{"hidden_size": 96, "scale_expert_input": true, "norm_place": "pre", "rope_fraction": 1.0, "qk_norm": true, "init_std_o": 0.00724, "optimizer": "soap_variant", "final_lr_fraction": 0.0, "max_seq_len": 512}
Below are experts of layer 3 (counted from 0) of a mixture-of-experts language model. Rows are named router (the router's row for the expert) and show model dimensions 0-95. Each number is 500 + 50 x the weight over its row's rms, rounded and kept within 0 to 999. Numbers have three digits each.
After each expert's rows: a language model's description of what the expert responds to. This comes from a sample of Wikipedia text that the model never trained on.

# expert 4
router:514514517488425506459531446547491498524544541528523490498547499548424561542520437489491601530519439586611531586460553439589496501543599489512508534587493535493552524497546413461429567389516525521450509476478463490594497488560455531503471472506508530676431545483578481420454492436503498483
Past participles after was (known, used, released, served), closing quotation marks, and first words in table cells like Preceded, United.

# expert 3
router:519484682449547472539562463417448614479468574465475520494471524504474503401502479461491486525410405417432551375346457519446483463524526509471517518531505503493480547475554500457485490556546492445517484513522500553507466539540562476509508483375532474404521472521531482506530489484447469456
Line-initial hyphens opening infobox or list fields (- Arena:, - • Total:), plus table bars, years and author initials in lists.

# expert 14
router:531491559415548462529558480350516580512486495480513483483509503503450465440528491493485465490454459496487499393443416558409487465474609492501494542547440479516462595482577507474508541548472550417490573546492555545503450487560589532482509546386544493426464500615577516482484496502374498508
Pipes, hyphens, dashes, opening parentheses and to or from in tables, ranges and codes, such as Yamalo-Nenets, 777-300.

# expert 6
router:495502503483561451505481466435447559536422506510493520471491511494531435561484475580473449520465621543602525427507482464534564476553520463498521428549561458543512505580489458603526503492445478470566543500494519578540493462362468521499460495584473512589617449542404499557533404485553423445
Sentence-final periods, line breaks and paragraph breaks, including after table rows, plus some commas and list-number periods.

# expert 11
router:490463397514449421421525481509572421459458486432492506495435474565520612498479441502512534516569400520454530587509478454455523468524483427554572492614538424543518403545413526527591475524533588516440424444521543473568526548560502492448526475527494477438499506523579458487561555452450507492
Commas ending clauses or phrases, and auxiliary or linking verbs like has, have, had, having, is, was, as, in.

# expert 13
router:541480543478466483396475482567500520447623518493548525483561527510502432436452429423396546534611543566512550594471438534453512555552557498483588520446492488547535531471518517470517502401416523523519481511492512518529478390552565502491503448498462502477505489565522504660501405475469522560
Clause-linking and subject words such as and, which, but, It, This, They, the, he, often after commas in prose.

# expert 2
router:513458623450579508599552485474503644472526519573468504527426541449511498459519506455446458421425436424508485423540474542485543478459589506479501559516390485464506530445473522444537506502512403483555558603462453511467512519563621500536529500410482489474474486585532517501518524497464584511
Content words or stems right after the, a, of, in, such as health in healthcare, nuclear, prison, majority; also table pipes.

# expert 15
router:500533354548496501495418615579461490533447527512519530479409490526523471576492498562556485500476581554384542393569541452434540508520482491474417464418529527461491505518434503522527457499526525483502405539524470497636524518489452560502487527479573488517451495467425513568423544537521407474
Equals signs closing or opening wiki section headings like ==See also==, ==Club career==, plus heading words and field colons.

# expert 7
router:518460620441584487589546502442524633495492510559482490516421520453510491456523503464463455432419425453468497392484455549431523481448612511495487550526392489478500563460495514451528520549509464468539570592465472516491502512570618514527524520390513498474464496591551533507511520510426555500
Inner pieces of proper names in tables, lists and sports results (Ecuador, Facundo, Schmidt), plus numbers in semicolon lists and table bars.

# expert 12
router:502503507511472539503569473447460574481415489515437475496558501481412491558490545506555484514517496551434552527389453583491417529534421522424469482515480551527502419471577565488518477588417516516525559505502518558586388567574557536479497507424479468435410495544517449485544402479403412516
The -ly suffix of adverbs such as jointly, roughly, personally, plus words like well, more, many, still, early, three.

# expert 10
router:496492556460435510507469538377451489518531529409540490472498487557504558508472501513495509480498557480527486430385428503501421451524504452390490503596530519558484513476507473503458544568435619618462495421516542448488385401482541563488535506521451501480541484490501470430398467460415488414
Apostrophes in contractions and possessives such as won't, today's, plus capital-letter initials and abbreviations like J, ACT, MF.

# expert 9
router:510457621449577508600554481476508656472533521578463495531427539447510499457513509453439461425428430419501485435544477541486546475459583508484498561512389483467502530449480528451539507501509395487556550604459449520460515519556618500538521494416481491478473492575537516498514524503484583518
Content words and word pieces right after the, at, by, his, such as entrance, method, record holder, PlayStation, soccer.

# expert 8
router:487525476553443524461455508593493472487563481474463472491566493506467549541535554463470541536562533510489458620658589500582523533462376494470502522436504540453488443519477486525518443427479414524492480505473543495432494488469533504503470486614398499480525516504367494469606468521565536592
Opening pieces of longer words after articles or prepositions, such as Ang in Angiosperms, equ, Cre in Cretaceous, bl in bibliography.

# expert 1
router:519468623432590484579545492438524625499474502542485497520431526470492487447527508465448458443419419466470499382460440547412505485457610518509497542531400486490503562472522507457529528540507496465533586573478487516500493508575610519520513544381513508454463494599559528497511510506416542495
Word pieces inside foreign proper names and table cells, often non-Latin script or odd bytes, like Nîmes, Tyumen, Anjuman, plus table bars.

# expert 0
router:450538436593580561449506480555506460491543460484510505530593496501533427487445531539505503534445523426618455616445579529482501565533479530576501478601599489480497463541534536509481492535505488590485502490547468409400541511446450445494457488547421521607458464390513494537427536528521538517
Short word pieces inside or ending words, often before -ly or -ing, such as will-ing, un-like-ly, ste-r-ling, otherw-ise.

# expert 5
router:504503468515497507493505567473481437527443562473544471486592486449516577510471529490596517499584470511468427520473426465517406455478418534513493467414588452564441488483455463469402521652504469567490487345567500452439486476477426491490531460462564481429591543478499542411505503495473523495
Second parts and endings of proper names like New York, Los Angeles, New Zealand, -burg, -son, and "Synonyms" fields in taxonomy boxes.